From a checkpoint of a small mixture-of-experts model trained on Wikipedia.
Size: vocabulary 8509, 76.3M parameters.
Experts: 192 experts in each of 10 layers, 48 squared ReGLU neurons an expert, 8 picks a token, a softmax router, a shared expert of 64 neurons.
Training: a variant of Muon for the experts, 516M tokens, 7879 steps.
Below are experts of layer 8 (counted from 0) of a mixture-of-experts language model. Rows are named router (the router's row for the expert) and show model dimensions 56-111. Each number is 50 + 15 x the weight over its row's rms, rounded and kept within 0 to 99.
After each expert's rows: a language model's description of what the expert responds to; "comes before" lists some tokens at least twice as common just after its tokens as in all text. This comes from a sample of Wikipedia text that the model never trained on. Tokens count by the router's weight.

# expert 25
router:31 71 43 57 41 43 67 58 62 16 77 33 43 38 45 55 55 61 63 52 89 43 40 67 60 59 63 39 44 46 45 76 75 43 27 43 62 39 72 30 60 73 71 45 23 38 56 48 55 45 41 73 47 53 13 54
It responds to: Units of time or quantity after numbers, and narrative verbs of life events, such as years, decade, died, was born, moved.
comes before: ".", " in", " to", ",", " and", " by"

# expert 46
router:12 43 46 46 70 00 46 72 68 48 46 29 59 34 52 48 38 99 49 42 52 44 32 59 49 43 66 71 56 59 59 52 49 45 43 49 59 56 42 36 84 50 73 56 35 41 76 41 38 43 31 56 31 86 40 52
It responds to: Table bars, markdown separator rows, numbers ending cells, and endings of taxonomic names in classification boxes, like Polyph(aga), Adeph(aga).
comes before: "\n", " |", " | ", "\n\n", "; ", ") | "

# expert 51
router:45 55 52 63 57 24 50 38 54 35 54 42 51 54 47 71 46 64 44 54 64 53 26 68 62 53 64 63 62 56 36 56 58 33 45 22 48 91 60 34 72 66 59 63 40 57 61 40 15 52 43 52 60 63 38 52
It responds to: Colons, pipes, spaces and dashes that come right before numbers in tables and infoboxes, such as race times 3:51, NRHP reference No.:, dates.
comes before: "3", "2", "1", "4", "6", "5"

# expert 60
router:40 56 22 55 55 18 53 39 85 21 72 44 61 56 21 57 34 65 60 33 60 49 47 61 62 33 56 47 44 54 40 56 61 50 19 45 67 62 61 46 64 50 80 67 52 34 48 54 37 46 36 64 53 57 38 43
It responds to: Last pieces of surnames, suffixes and species epithets before a pipe, comma or line break, e.g. -ović, Jr., Khan, -us.
comes before: "\n", " (", " | ", " |", ",", " –"

# expert 34
router:56 57 47 54 45 39 43 54 46 31 86 42 73 35 31 58 15 74 65 48 59 56 41 56 55 34 63 61 56 57 43 61 50 45 20 25 62 65 60 44 66 52 81 77 42 38 54 28 32 47 27 63 56 53 31 58
It responds to: Line breaks ending rows of tables, scores, lists and math, plus list dashes, row bars and opening quotes.
comes before: "| ", "|", "-", "- ", "2", "- M"

# expert 15
router:45 75 43 75 40 40 56 55 51 55 80 28 67 25 26 39 53 72 74 44 56 51 50 53 67 23 52 38 48 49 29 56 62 32 35 41 54 63 83 46 87 41 69 80 46 28 44 34 41 21 47 63 61 76 39 52
It responds to: Line breaks, list dashes and table pipes that open a new list item or table row after a heading or caption, plus See also headings.
comes before: "-", "| ", "|", "The", "- ", "=="

# expert 47
router:57 63 30 59 66 47 56 70 55 58 59 43 66 35 54 70 58 52 47 55 41 53 42 73 52 36 61 42 61 56 66 88 90 42 51 33 40 48 49 48 65 74 45 49 28 46 54 42 41 41 26 51 38 70 17 53
It responds to: Digits and function words before numbers or dates in infobox fields and population text, e.g. As of, Born:, since, Elevation:.
comes before: "1", "2", ": ", " of ", " in ", " by"

# expert 56
router:46 65 50 57 42 05 47 49 38 51 62 48 61 47 42 58 52 89 37 62 50 41 39 68 50 41 43 66 44 62 55 49 34 41 48 40 64 62 59 34 73 41 44 54 28 16 59 59 58 48 51 68 44 58 44 59
It responds to: Line breaks and place names closing addresses or locations (state, country) in infoboxes, plus labels like Coordinates:, Country:, Personal information.
comes before: "\n", "-", "=", "\n\n", "°", "S."

# expert 11
router:49 61 33 65 50 32 57 44 61 27 81 47 72 29 38 37 47 78 55 25 70 52 40 58 58 37 49 73 46 59 46 49 52 42 38 37 50 53 65 55 67 73 67 55 40 54 53 41 45 41 30 62 46 65 52 40
It responds to: Last pieces of names and parenthetical codes inside table cells and lists, e.g. (C), (R), Ward, | United States, California.
comes before: " | ", " |", ")", ") |", ") | ", "\n"

# expert 39
router:65 71 40 60 70 48 74 42 48 39 74 27 50 41 53 71 54 85 52 35 58 63 20 67 57 23 64 65 44 37 49 64 57 38 45 37 64 58 61 38 58 77 59 63 42 37 56 41 46 21 52 65 52 64 23 41
It responds to: Final digits of years after a leading 1 or 2, such as 2-011, 1-997, 17-20, plus the word start comp in compromise, complicated.
comes before: ".", "–", ")", ",", " | ", " |"

# expert 44
router:28 51 35 46 30 51 45 39 59 41 56 40 70 43 51 79 45 68 60 48 61 39 39 54 46 46 58 59 46 61 49 29 59 22 14 45 41 82 75 28 64 40 69 61 48 49 72 40 39 32 23 62 43 47 35 70
It responds to: Stems of common verbs and their nouns, before -ing, -ed or -ation suffixes: support, represent, process, affecting, application, passed.
comes before: "ing", "ed", "ing the", "ation", "ions", "ion"

# expert 31
router:61 39 07 50 42 11 54 62 70 60 56 46 67 39 43 45 24 88 65 52 66 36 13 61 47 50 57 67 64 59 45 66 64 41 41 35 54 59 46 13 71 56 60 72 55 31 68 41 28 55 28 57 46 51 39 55
It responds to: Closing words of headings, infobox labels and table headers, such as standings, Apps | Goals, "- Species", "Date of death".
comes before: "\n", " |", ":", ": ", "==", "\n\n"

# expert 12
router:44 55 36 67 53 43 49 48 54 40 60 44 56 38 38 51 47 59 48 62 56 48 44 57 78 33 63 55 57 45 51 59 88 19 49 15 56 72 64 50 62 64 60 62 39 53 63 47 17 38 37 70 81 55 46 46
It responds to: Spaces, pipes, dashes and colons just before numbers in tables and scores, e.g. District 12, No. 20, 0–1.
comes before: "2", "1", "3", "4", "5", "6"

# expert 23
router:27 67 26 51 50 48 56 60 66 38 71 48 75 49 54 58 51 76 61 36 60 42 41 59 74 47 76 58 47 52 55 61 50 29 44 25 52 76 44 31 62 50 75 68 38 44 49 27 32 54 39 66 84 54 41 59
It responds to: Head nouns for people, places, groups and works after the or of the, e.g. group, club, village, album, daughter.
comes before: ".", " of", " of the", " and", ",", "'s"